{"n_layer": 9, "experts_per_token": 4, "d_expert": 64, "balance_loss": 0.00506, "balance_bias": false, "tie_embeddings": false, "optimizer": "muon", "seq_len": 512, "train_tokens": 491400000}
Below are experts of layer 6 (counted from 0) of a mixture-of-experts language model. Rows are named router (the router's row for the expert), gate (a neuron's input weights, with its number), up (a neuron's input weights, with its number), down (a neuron's output weights, with its number) and show model dimensions 0-255. Each number is 128 + 32 x the weight over its row's rms, rounded and kept within 0 to 255. Numbers have three digits each.
Before each expert's rows: a language model's description of what the expert responds to; "raises" lists some tokens whose logits its average output raises strongly, later layers aside. This comes from a sample of Wikipedia text that the model never trained on.

# expert 17
It responds to: Hyphens and surname pieces
raises: "th", " of", "ro"
router:172158160097111150163100105114179149159117165112116148176113125129158150159155127068133115098156072173182120177112074112085160093107182074067138138121047079165105130116129145163079130072100068112096183108108109151102144183151075109123095096098097068116107135122137116100086154117179129097128122119121113109130154094103113135090150158138126151091156142064124147099105177095103154157107120154149090111164118118117087112087117126131082169085132097168116130171127139146129165100109138109127125098147171088144093157130114152120169125093064112133163156164115135125099112077135102096054168121153113119184227212118173128127094175134174168106108106134094214118108171101061094116086089107180127117123184108101133145158174116171111131084131164152117078111098141090153102106201108
gate1:135169087101223144108133095111180120070154127122105076094093100151133113114170107117094105127120161153178133117188112147120125150089144106223143119142155127080095091084133068125164085133082188104102101172156108163123132162153164089156144123097149099127153130123122115062103138125151096161130143150118101105152132107110110110125154146111175068166115151073226082068120119155166178123061173126141149090158127152152137107137147124102181187108148120110157067146101048121183148076141123117105127166116164066163142114150104145105177125122193092134160120092132141164136096087169077091174148167134121106134136111137137208137141141095121125118119051143101160127144168107129123077161151109161151149124157161144107108223121179129137151139177179181124177134165120125117122152153107
up1:179094156146123079161124113122113136158150103184110129145102122104124102076153140102117096145123108109061082124182136083136169106156111145121141111107163113187127156124169155159131160108141207160132132136080155098094138098148096110051123143124061139146169078138181127145150092081158139141171125082131123164155122112130173094125161097114127132142074081137164158111105151091136045109155113128135122106172109138166088108140151145128191139077138142076139156062117073118134187085110147135138152146058107177104067139157136103119120122141086112154129213142142131121069110104105089204163143100136131168101106146119185118176107032125144123198174121143135104141165045124081121102115123133163165157086102120117084141184136138177147084186161169191109117177127116101105091138151117
down1:168137121105090187118091104089125064120119113141122142127087177111096084077097124103143112124112103190109114161134088111084131180108160135141093142126070123121128142161155117158148144093107154096143074144119148062117098172181046147175198144148152174188118111069145188154136120185124074122155171094090176143153114112093128135085100199068113098073114185176144107102111091103094145134129128114123133116163177157116113075134189172109134183105107193161122144104100129127174170164091139158102142145029092091122125120121120123144133128119114098104085141184097159073133104141127093133104131157127117155183122158126126188122126114104138128103123124095129065109122121113060148133185147147173148127215146176169158153075110099117136107084133113116091072139099119149117169085131080

# expert 21
It responds to: Plural and word-final s
raises: " |", ";", ".", " in", ",", " "
router:177117170121092178161146134104181172139089099125149082111088117187118118095106047117153128079105156125112132090135167094152152117133157127108088107069165164084131151179108089160084127183109128140184090147148166188097124165128106135099163129120155163178101113082077205083086131102120142128166134114158153177145168096132140104154136108199111100144103134145100160129152161121139187119116152122123083105153149105071167117105148111146129108095166199114154091129170131115089128119190066088128084077192079151069174105103128095113161033151095084143132162140153158167120143142163127169097113108157133144125161153100108070158120158114171126143137159127119122165127087152169157082166158165138137158086131186110134161077161107115095085097163094184180070125111115184128131147127150
gate0:176100110132089094175119074117142147128108095081162153096113090133106121087159104210155158110136155138123150157134114152097117140149161177103142132076081124138148124108132152168105131130133118157123175117159132180139061142086082168118105110143118120181133188131128123142200116172103109143136096134149176201130082071126114102136112188162139107073169125134097138168105138073134145129148078176104119215100171161164105123087044101156159130104126116152105117114158128154169112120071135171172130085172126109136043127134105098143132081131098107110115146159131098155098175151104125131119137109228143089120101129210056098124111129091134132182159146137095136128111086174123118129179066114115121125122123173146120161120173117151097139124192122196114109180069073154051137155130105
up0:117130114131128131134094142116161078162118192124117184076112082155098111115159125116047233148158171135137116119165134141170143151132077071100150120085167094162139061114140135114146099167165138092116127137173173201107133151131127084121132146163088144137151161147212173161128148127127085075135146083111110150141195162099109133121142149173132065092150177090091134117178174117133119146163132043134108097129132131101116106132135133126146097123112138131128079131139145146195112137166104128067105090071124151090123102068173077149183141105113125121068170119132152111139096180075092111155104105138101115135156142199164066140121074085142159153120090176090166145178126053146167130160140098125155150118063135125131126081112119124151188128101111088111138112104167144125102070064103
down0:113090086107137108150159107093166118122099137142071134180138182101217139160155144115143153085133128113154141108165123123163128125084180086128153072105164036137176124097114211119154168113140071155109127177103160104162048173179079101158159125094155103189133139168070105121111157115176171132156107135124113150117116118109168129116102082124125077143107128109171184137100096116104113136172118134135145121141091078140125083066037179120158133125083106141133151128132172152118132094120119095080129178147111170094137099158067120097184131092099141098107182084092178153125119085114115150099109131082145139089116091098147058143149077113144082143130122112109123163172148159089054157119051092113106136133159115080159124100112095131130153144165157145121177163090100119144179157140075

# expert 16
It responds to: Clause-ending commas
raises: " and", " but", " ", " result", " meaning", " which"
router:151124049154147091113137175101178111123106137160113085171175107098093096182125163149138102191151145118117079125167127135148112124152115156173116123155145084192089099136124122160183160182149134158114092143164082140142183173090166099158132136178148161105138155113186122181100110115102063141102121126066117118149116128124108123083138154138146100135104144126113108111167130111114113189092082096153119096186120185130109118119178094131173116115162072154130124079148091137142106163165069092104112096104115108138167153096083164102131084179144160137088143165120078098161092122170124123192155139134127172111138142070191070092077148151090100185194095164133116089175159191159124134162121148106135182139148096118118170183165088128106137138165160164070169121055096070168111157128081
gate5:129142142120144150204125130126181096070089212149121135105076114078181147139154160187081194195144068150148121154122113199200104117103160161130142127119172165121116146171174144106145099117172122159153097149112135136113105150200132106171130164139111115138127158052162135118165095128133106104135125093110103118100180119219153148130141092131143114155096142087120125138127115196135147076124154122159127152084092092156136099103083120134096117130123116159179056069148149144148142155063153089118105202122126095126095107131147105125127150136175137121175163172090147126163109136135123131094059145132138130149098116089072130093187173112120175152163144137149111107128074108181067137152123201142116122141097098153163124072098131118160065132128108138077150090149140032107155165105101
up5:117114124122128103183081101133142085188138106142130141162058112168150068158128128131131153163140155173163144157148189159196129168100166140103115103077116136099125152086147160172104153127110095149189077131115170093092097066148074094128113120172107125117100124119088131129098141213111102157122106114153043163150106138183188160140156095177155183102129100099200144108153121159151093111112164092105088140185095121172165113085150113209122202117135141096126175120119122024139114096142147105116108183079150107127122123149159139121135095130121175150149140176114164122081111124091101106127132138167147123099142060137118081116165198153113142190120116143082126126172141108098140051111150163112195088135160124143087120130103136088128140148151149132076142094123109138070185150119108
down5:140130129096076123133065080142192126131125081174131066098131161164078123172142082136095104165080085132118120101150132114118114112091115116140133169149100191123187122107152057136142124139149117109123129136163151129070160103215067132071145093095114093097112155068222125096121132094177097132169129163152151144092172096091105086131119128112131132164117135108085099117142146133100103159195114205105105111165171100163148135079118124110150128025105145129102110133165116185129100115151172127148083141090114075156093155114130176066119124130114139107136154069174106182118122150128174122136184164178109097138058118158110166082091155093147155141147098226178094146110114108141124124151104123151166191127101107128116109191104093112137091128122097131092146107146080130128169154094124

# expert 8
It responds to: Clause-opening prepositions, hyphens
raises: "ward", "put", "side", " past", "stead", " years"
router:100112156136147144150180058110156123104106129156149097113159114103146165162112092154091175180180109130173068173100099133085190088113162119114131167100139137155148120105112152172088175136174093139112163110104044173101138133109130114138076123095127095110158123089127130145136135083163108132163086085144156177157128147079208114191103178123133134153161101099087134114072093142120098151096132092146132073114104113100078130116159149079150085059151098137149179117130068152132138140161174058147132186099150096149172081095160127156101093125128086142073144091133062079109130179095126136171172126158142173119120133160184127123075071165104097127147093178115169109125116121141097187107174126148116057081154151106157164110131180112139169108090188149124114113114057129134137155171111
gate1:203096156111110143091131150174114076117152128152138122143112171084133101102157140155157128195124058173100101117101082134068079158047162140015108100157084133178110132130108154129145165096149126169133089090158126117129080135172113079088195107113161164132127154119123173086080111123122119086136150139161141112157085184152126131133169116138152056129085115116119138162108182161117063111089176143148154121155129141124122092079137125112097097143113055094125138140147169129160097132109169146180160103115158086136095128157116097107184140151161090108174142099101109098130126150085125128085121094133091183076105121148165136103122106118128171129159124060195150144127180119205110161073116171159137109128166168101069147063111164131206084121125134181141113138101124094097111154132153
up1:137165048129143118164094170143103141154160084092193138154185118119123168134074132103131156117121062134111143121169200063084125083116147109186103111066130106148139161141122092055134168130142104107159149150090135111135080093144077146096128120168134133115072146140150089133124090092145054137116092153080100110069167141103130198144133110157183160122148122133168119085135161143151154094092140177104183083071094118135089116125117152166185138115115205128134082163104101142099097132135177103140093177134093115169138129147169096137124164123114170184118187165050153089173110129078076165121155164142159092110135116132127127123112167104130116166049076151162167124123151096127111107083143122110093146112136112163108103100130109117109113107080133114154208185120053111120141121080167
down1:111072136119164149149176110127116124102163055124153149142141153122150101169192165187101136124139163111151123164078117156172108111106131105132141121190092138171089167138130181124142137187072139168101113168168185134145166157127107112169111146103131181188066151068136191155131125163144151123140150107103150124156094164128126068098115139157067133113125098105096108111136133120078173088173174160073102157099142127106105041114131122154100192096147102164136157158134088087130108060141111082089183142175128209140153096141114188127067104095090145158122141183107104066133098107132134142131073141131163158116182153159100102153132150172117171139120149141129107152078141139134076157158195122133045185176164093114135113107135144107110157111119141098180111155113114153114157154208143

# expert 12
It responds to: Verb suffix pieces
raises: " up", " in", "."
router:092182133111164124092158167109131096166093164132167108140112126212135058101089179135113120108103136200179153157124088128101144179122128122121128157137140100086100147176161143138140139149116107147121125095138105127125129083185139122143121120088135173090143189088116141091143096124129163139172133084135177120097104096110179138161142129198132134175067133146108135129137062176087150110141142128139071162091134149186100186152167106106120151107151127183133165111187117097090080160144098154171129097115216087111161158113188116109134151081133074174098130085184076073143120075082140106108135073107145138120114127172070133170166143140123127113183129106107099125050082125080103116168101108102115140084058069117139095091137132100101114119135095190171128092132132202074116118152103
gate1:120063110114145123102112110219132071157058143174153128196135099128166114132137110090187146143100064086100151104146114086170076060106114138171152101128104141145087071089139154145143091109112134101132161185122084192034129139113122096090073120122108164151091132152159158096160168124143133124146130172167168168140117088100121103079106107088145143083167145089088094123128158082087134094149154116132134162135098125105104169147176177131116063104133113141169148108082111085083112111102142119118070153124069105142153089147077196091156120100123083091164129135185136102153175104098157146096126090116039119159139145114170155139182138158097123150097134105116122133093118133087143135118132068073101184090111137121067160143097155107140110183099152113166177150168117111171099158123116
up1:085177108182152147182201129154223130145090141179122106106113183129107146090132104091078155109131170122134157134141114179101113153145144156135129105181138113130116117156161115191078178116153149107094136133181187103155122114115143147161165135127175107092149160137199135117107104160191115088119076166104149043159120191125076148120173121147154095139101158112103090076118129152095119078079183154106106118143177141156132119121176119110142124152076132164160115116164128172158125151121189117085148129114118123160096111158153171179171120184138131114143146056096137136054152148086139124119148125101198150149110147118150124182144141181138153166148114174068101166127165122144089115146105155061165128105108116128088180145110056121157091139168079086119208100104099116158163114118102
down1:199161107158089128147136156149143138168148084168138123142121134126100126173125119129101099099130160171098165103117084100159064106119139126148135129170071057114125185155120123184130123113082138135103182123124153090137174153114159162131154151111091124160107104050129121115114117098138135142126128139179189188135161132050089066112142150149160153141167132111118071084109152142101125164159121074012115177145192117179143158130182123105104093138161079138202074131139145111166056150118124112099135130093149138135078166159206137104106136123149169107132080172167131088199099102126108152069098123105142130098130140147128132155103130138178112146130077146097135139195125103137170098092061113132130175142124167080130092153104160146124063170180118078163116109111114174121139163182147

# expert 22
It responds to: Mid-word fragments
raises: "-", "O", " ", ".", "on", "er"
router:166222127155132141119150156112137143109105130114100076109085099111147095180168165142107116146162156134128108155098184121172120096112204119079107107099166090139155112157129100142087138202137067163112079160127096103141132173112128059166190160149143119145134116106098137138082116125140153114169122048096214123111127110154075103129075178123133102121104124132111133111109148101117212163107138156116124167154148121092084189119154185134090175089143116118077097150143159121113083117151151200112084152140175138152157103126091188147133094208081091164150125168161089134132163130099156092077117127152094142141180143149126097152137138096159146075083076084128198149117066171120132135177158162124167081134094095115117151119128108150154155105150139152153113159148158126175088168165064
gate0:104145134113116129121059130173148121075118213059112124187137143139161111165115156079148158166080143124186090075112110184145120147114101113120145145130101107107107150148086076084064137174064157101105083110084142126144131149090126114114158097191155101129102137109184107127166125097130133102118121127118115129165093148068127156139182095156150139101154122136090092127115149127152139122156111125117126141111162104158164110129074149178193101147141096085139126081199167091084153126137163130135120084121164079167073121101121082084074130109100137132135138180120105161165118166115146148146175167161131180128136079095117064089142080148121109121140153143087170092046149161084159089107117160076065156159128148096156139129084134151159116099076045128109146224134140166110116147197164
up0:113120098171169144119122176158090143110099079141129151131108156119128088055101165120070150066157133120139157135137141130107163095166085061144154117109129110119169129119084090128147122124122085130127142119111116130091115104170154076182118115157113128125126098154184126116048174082120175057104126124127231111109066225158159150185077179157176137134186168150104125108191141131134210121073169178174132115149170155146118140094052073100122223145164152165114173158163150111144106139077062144103132128127140177132123095144106154133139092100153097146112125139109143114099148143102103152106106114087107123127059118113190125103093162110107121155139145141122163066188078107141137175123108122100104158129123104123108162147145172134125106130106165159110157110146159121127167121123056
down0:106195126172181146118146074107084120112122114122083178089125110163170071189171143124109035156141167138121174191106126167113181119143108141161079145131125141219137138152167149172121127137164098155148075166065143069165108107085103135138180154120089149152167112170160097075187159159166086138174111140173150135135124108166128110095081095092104099116135110148177109158177145118091138088122143082172148083098076051097075113140108193136152113120101115093095087167119150163116116163156108122091128146106121100125098101078089153145143128089126122145124125096123163133162130122121170097188133098168130121143149126086116107144105102116176120127146079118121153165092090196138033161135149152126150076113168179140134109106094150120120098154110178097109095172132094179183101150120117

# expert 54
It responds to: Section and field headings
raises: "]", "sley", " parents", "ary", "ard", " been"
router:081208162150121127137130097088123152078104095110093164089125129167098107111183156175153113160180114085109124142129158117187147108076136110103159121167204193137151086158125154149082086169169125098167120114071104126146145131150098121093129146177161133146142091140130104140125136147132150149145084093163176148112181088153114123082091168162110148070080149161115148168111142059143165160106134149074122167122155135094129140186174173136066165075147107152100141113112158104129095098130179171130122149164145183078116129125091156128072145166067108129143165128141082165096137084088152126089124158178113160154168125172109123121205127072134125088134133069107186160100042145106089136121172116088160082167119193115120129076105131193161102181098144134136147165115142162123096108157115
gate1:114117179097079153117114123171113166112143140137172087138159094164143143093167126145108086147127098148115118105073156122175075148063098133043140155117156119083146131163123199073106086150155137165091193089135106096139089199073121127114111091139087089171067066115120164144107199123062174064160146119142142069069146125114131111141157099174139111076157103135109116120147179108068115127153119181127123114119141177173154139133205146138103081100177137158134158090113136181134162110132077123138182177173117115128123170127099087112161165167123178145101101126101196155098120183150156075170127084113154139137146094160120120152109167147117179135183151110112176124148162101113140133143157124128164106114126095121163085129151101150133143145169126107081043164131111148174124160179101
up1:124116192138193171099084146139118129153109107166067177121105160134160125147138094095101132121164083117114122130143160138135133060137090090060127082094164110064064137072164084104158143140119177169174134092128151137099144072149086171147115138132165111129140157135152133144147119160171170130148143169096130160096125139135143169132152115159125179167135144181175151169151098136120146103168204146140148131065154117165127084143180095099134074137111106133104130129127123115165121089092151111121138163126104135181072146098139156151148153106136106128126092111178157135134140136113145128198112099169202109090113168163155155109150147151131096220163120152054074119155120139150098177146143118139154085112194077133236105165114160137129149147124070147141077088121082154102114143185035
down1:089143131151136129141145095186119145125126231131121175136203129121109071160122135100148124144123075126119128067097053138094092143124132088102115156142134106141099128133110103173132128109052069098135110177115151147108148136124070137158111177141218105124115075140089151140108136111154073154135191108118120102130079191118102085143094152122131138180140115183125179119110124124136144119130110185186148087130164147124118137130065082155155085138152056125122112095125107127126110150097157154118144173157089130175089114163080153163148123099169065087136164154184117127091174154111125138058115130107154101152139143125162124111044107169131088104144085147055084124093090119130092060106086134177142124050116164139109126137112127140139140082140155134096122016078155149137114157148108

# expert 58
It responds to: Proper-name heads and scores
raises: " than", "ers", " housing", " and"
router:139084075163102102142162138148157099158199152142147137103083111121134131110135125119082125066131097097088129129098102115146154150123152168088079082142100065078121153173116129146080106101097136124138107126154185149156155090120107134159138050081135188143094136105108078059206116110179167068132142136103092101124111144103135158157192111097143134150146173116109067164125079147131105082116112168157197112138125105193121152176097142084166191122104124138110088118118163144104111132146131096169115113128110071194077156117146113172099172114095106127154172180116174099117097137109065118080135149065090081099109141123122139054089122170102101099117133131102120134116197136103161090118057126134170078118095157099115163206080102170122198108169136167126145106150160125110143142116110
gate0:113160131192148159150131165183100160109165141160164189139207111119106106129179173100092087115161058170092117070187093171162181103186074128174081136107159162147166188131116114157198179125149096120150168146087138103162142132113090118144143054167167110107139139091113111128143071102116137071097142117149154148136115132141124166139134113134113141164095107171102110101151079079105111128104088120152037131153153121101104148078132098160135139109112178090111098074108105134125083165111096104125118076107073114111135159150143091141125160128072116118132140126176126156181113094141129143120125128147147086190119190169083120101070128175165197150100137127103160148105090124167113151088142107176090153140119167164174124061115152122123166040164128159132126111076151138075148126106142
up0:102105075126186159182212099134117108095074172139151120201162155114146063127174152100109051077129063160156101090152106083123107086116106068168134130145113105096110076106178158086126115123190133088143097135121147174089131162116147171092099166114109159122116134092142110068185139093139127141111156138066141176069099121139149100153133091156102115189086105098150134112146127121090141115107136129177117150104138136148083098138127157104149064036155125176159114106126102151102100113104143079129117060135167111107111125099114123166168126137147195126146105151173098156161115191149123162135169131073099162148149140157112078084129119134165143168111117159177134159103128077153118173177119098191170153116151181153135102162159065142104140149162092138125123141069084128098115168164172
down0:116078152082154112102141169141167131098101157112117131173123195146106132140127120123113079131186098179109123179152118150078156128118134163071127158149117118108154120149128098121094139118156107080056126114105151067118135123149092144105177056146127118112130223142101078116136100081157121075102096085131178187129122109185131185136123155151119129123071117172089139089140255084112149164152162089144061110077179123119067126136123124128159100176137128133124180111132092119150149090083156157173126142111124183115052074106135096099114151132139112059087138146136090146103179116044142131065099096155132136132181164105097111147115204107135101093094110083131093129127137120172116116125147120140118098170114150124131123117126120179178126067136131144160092092169132111139128093161167

# expert 37
It responds to: Nationality and country adjectives
raises: " and", "ugh", "son"
router:108111088134151097125166113099122151092206143126151144152094151155190119150158094132110115121124138148143112154097091175195134118090139087083080106199076114152118138177119124147153120152092179138107130154177171074063130085100150175107119093084131172122143139108166105085121117108123074096093115112122181120172089139191131146149109128145109107132169138154129080136137165162091139086119029168078153128131149154168111183212116156104139150135170111181101157088194178103077143104151103162142095107134144119130073123079103097178105147126080102117126134178174173141111134138139121171102110156085058161092135106134110125110098137129126162151074162111065099177112169082068199116102097150171093121099143141129155179091075116144126187137169104081128116098137116116080104158127110
gate0:119185177142110156117132137144117164160139135158121171104155153187132095144145129128121111099207141084118159126109050091105090124089107148185105133111140105145145135145125159117112095119116126098140127094108092092067200139105124128126167081121109149152094066147125138133139072144110122111110078105100109086079136164093158147131099083144120084119121101205139142098128095138098159141164105153107127171121108147105122135094088129189132122176175088090134150105151124115093100040081124089169114149129095087123144152154175165168110085129072085112144099137158151172148102103118167074099153140118110111138041066138170128140176058126168164164121134135168198168152127141126082125121137105163090128112038091121166088124208123098112116151116196198143088154078178153142092175137180
up0:108167131145111105184095131165164127116108090065181181136117105065162131076102181109059146092094106113149124126166132183121084144154113045140121199159143132160121132093136154194168127082080086137179192162091143162167101144090127146093132080160144130103109093061091152171089111127141132159151148142163102182075155081130128116155116161142145130127129105108072131095174097110148139133075136062127101184120118132144102129206123137157131069133166138173157139115137145168128095120128109034092188107090097160122152106136157135168125105168178156106133139080128095140151135147139104073120109127136106132091098107142165076123108118132121079143180151168108105127114080131170162163161176161161096076091184125150153141126142103134087149101110106153128089101102211147141156079130078
down0:126125067084113076096138092136165097189138128111195177047115099095086118069114086148094115147155083141149114146127133165159051138126168132118133143121090138135132090109104128164179094108111105114145105177161143136077142128133154068146084186143161078110181077060175105138146148092078084108096202095137140133069068157159154123166152049078149197166135114094174118117137103125115067059152126173137130130129141118114125117093158113099143127114156142082136149097147121091152072112167087139087092104094152128142091133101117139144133108108116151135150196089099099149138157165114091138087079115141161075114075113179184146144143165132124093199150153148136177156115165143090114164158117152134167143116167144118168146191156108136153155121173148134126088145211101120111161118115129

# expert 10
It responds to: Mid-word syllable pieces
raises: "zy", "one", "th", "y", "ent", "now"
router:134185207164126133133141152102137139129125118134137131097148123147108118148070149114119141095143129067159100089133146155156150103100175110135153096055158177145142119096158122136096129161174097182165126114111097110127066125123121094133153166137116100166106138136093122125120157108153196099111097083173131180056141082104137081147079127138099140119156161181082169104101190102144145119126181185170107097129129141074110145143114126125112107099155157106107126168118137129081106096136118105125142143197107174111128083146142092116100081184105102141119175106188082153113190160170181158087122134169101156099133160150060051179224093090092153130059130073175141147073105172190103088162161129133158148117110160167103129112145138158139074148161160116184104118126056137118102174170108
gate0:130143154122130125077134110198132167111168078152123178144169159033117148159186113143165125195144127120138129104143110129127124080124049198138114124111092130140106104186082170121103141150119116151074043169137153107113066126168126145177163137141184132170122148087152050139132102110151136124161112179157134167164106137158069128090185124134184122114134150117047114121123142113128103111172111147107154140104172149176153135110145107081092075111172151124129158119126186169140082143113171094113145112185132136133092144165122144115114185124152111156107139150103084142171107114110139175118154110122127073072027096118135105144071067117147176173097093094137097142120142182104139107152140131108198177105157145129183132095148144124169110143148091095102123142179129178140135162059100
up0:134140174049135126109157159142138143096123085070128164130122126128098146178114175083191150156126194100096121086144100079140113089145194083197194211126157133174126115104122135102170141108124090123117159161086122129165158129109064080067144186128081075127117090192106131156106169198135147171157162094094123130120129099129108060057092130110121089147075125104099199170124177120129176141158130134158173153120082066112172086126157103127138106162066093159086102158117099159161095090144126116098122144087127074134117156141134089087102124119167129121138134121087103157131118139162133156143107128086119168117119171094111107132107116131154143074110136063109148081119135140100120118156131168131069104198140165094163109099149128104133064185067153153103159153145140083127117162149135
down0:111134142099158103145065117142074128097150110131156156140115122158109164129057126165091169093087182152106132119129123145131120126130091145090206092092179141148163104137143160167079134164075150102133094125090176168109135170147084115091159134139031145075153187203136123161119138126137157102054102135158146138164171120129131150129136126179140136145169148157119115083154132066125089132155169079108156103225193150151137094123099171118120108097053193138141134132083154058197134129118156095112115097155111157106104083097151151113082157085096116094113159131151110153115143152136109133152130136151169166108124136133117057132098151095121151166092119162092129059093158089097123122164142082167108162178168165129093076098170146087122141162139208096147166171163097096147147134102113

# expert 15
It responds to: Name-start fragments
raises: "k", "s", "ko", "v", "off", "d"
router:106146138096102111200068178113182105156183119117115119128151135109178148154113103111175148116128101138110128166088146128095159150162167062078184139136083093100157081138145081128067057086114052128110166163108130086158153153148127162153098077075122111151102096134136148072108154068185124080160110084103063109128172116093131137105090098088145177170152135135095114073108117068150169128139113052165120078144082116106087163139151102121134132087126112097119138105085155160140139121139109079091109187158106124165185118156178165131150125167095131114172139154176182143104114128126124083094129100150113064160184135102137178146119059167119104113129097143101198149157158099096099123111105140102169113094149116114133172154134088176061134107118158143118105085097081125124091065152149
gate0:151068156078129115173089127161155151182130141110109123146096121131180096148146108039097128118167137165115159216136121146152106106212151108100151195128177147130106086170135125169143094118105102088144076110135121104093092128125113151061163174113143164101067082144154078145160111093175099117137137078173099169125148142111152132149123086130165146083120086176154123173124168085134099088123123157086162096145097076099098085123071092150148149132087118138125082143155075178078110140136127103178162146140117071098163070089136111156172155082142150099164157121118128109090098104107066095077183089160155130090120123135168144130095115072080095180183165097147168097137130180143086124125143141079186154091122161084126120139159122116115107114109122136043148146106125164133135167144082
up0:108101151115171106092121124138104183154129109129127179118103138155129165155103148131160071185086161098175107082135129139119085130166129201111113148132133091145108122135130110172113130105169205161163088131150131184106145060171136135153140175128166181079089117079140126150115088113128076064096107116140132121101133115164132121118132087131151148110072168171153089133137130138099091063174121144128071144109181080184144175142180140067044129135145176066164097147098165123139082174207134132179128130234149064120125157155209131116095110110157139107166134091192121078137099174134129081110141134111142110123144142104153166187137124089103145130119120126138124082099120107133151099124162137110143150114105196121132106070098146108106136083132177122193163140146138166188123099089160
down0:152207128110092112131077068174127157183142187112117155111131133105125095150095151125179139099126150117205160127115113087106105092123104153116040104101170129098097160157097164172099175178106141130100076173130091119134127138120202134106104173183122071167114071159162172151157103083104124102142140079166137130094150145120135175087141102113140157109179140165122122088137166102134184092203180157119140156148131081135103102139091156089119165082175081124145119126164116168116104126165092144119119144138133085093091141143129170128120131096183185137047131129088130126114101078144133128175141103152199200097091167201126149158139145150123167154116125098130071138183094170070148126170141124081116156116143078100156086110097103099142155147144121131141114154151190127192153106119168

# expert 28
It responds to: Slavic name endings
raises: "ska", "d", "-", "zy"
router:122139177129100192170089122101152103109167127078143147144112132116160068169170072073161154112052120143103152112091111097148112122104132098077151111106060081083107090121137101163068097102126097189158175094108148150110149146056103106141114099117137132147114139130147131129118165085140096034093142115117159095153142089156098174124154113151135173072140171125104140135086198171164169100127128117132129146170124108080080169149129134080068127122141108168140168038144156133108160079157092148117118090161133127153066153157161181141171140191101153164129180150096154143109123153139037089059138077101134081083146117109153146148084167118137161111077101115091076137099144103112158090140078132130136155145100089115157144175124110166077146098144114140131087137110171118182101135136094
gate1:130099141040148091177137161184118140148167137049193117117164138079182146184120174079099138162166139149112101117081136120142129077185145096142159094158087132180127089121181122163122090150169131221147132135143067102100132155123152143100132118154145104098094093106057111148143196134078098135130110109120133108103137093130138168161104114153124139183129118106100124193107112099087100057137091101068182166098119095135129130167174125133136152118171113176139158121109155139120117164147117105109108058096093127181056036156131173140166161086064142128126108142112167161176087112161129105140136182131180142122145096092124129126124115139076113196144110121168165148153100117135127117110163133075150099128122148191131145106158118090132079136160101107110141128134191128137114215126122
up1:110109150156090115146111172177119123126129172089064073127116119167125076133118071165121081052113134069082170136084141105157163096128108165107064156053137090179127121126137151183135100122114144118140107107134096178135076134079148162102107129146155115124106122122138157112091120144140097135074120136048133139181116140119108096078123083156140123151121102109121146143156100150128138101149152123155095113196073041139132143137158132145142154114079088129120123117124093169093126104092172086110103145090148087099090155070144070125099074094118179111153056139147181099148152097158125084083115136142126118144094111098172176077145135134103140149144155185106056154121143136151151133182078119146121105101177098154183190153102111139102171065094094131088091078107132192049115163098077
down1:167129146208098148086150067075165118119113174112042124144133117095150130132139104136119175126097133137104141150176119187111143107162184181152136161140173133111120089190160124163135124125162101087198177143134115122120224043163080115154163107113071092134104180198129104123111101138137191091075132118114124084130143122145095130169115091107150121154126123134139155154126039182126108184098111148149149099124151057120216137161098146124141153091135090112131045140153085119077121130153137146149153108156063106124124095092120136134143171097150148114158096081102085118133124135097123086167144144148164157175148182123100090122091189093113133096191085137142189150121085137124132140112114129070132139134178111148089133111127122132108139095134199180093097125140183163126106139116117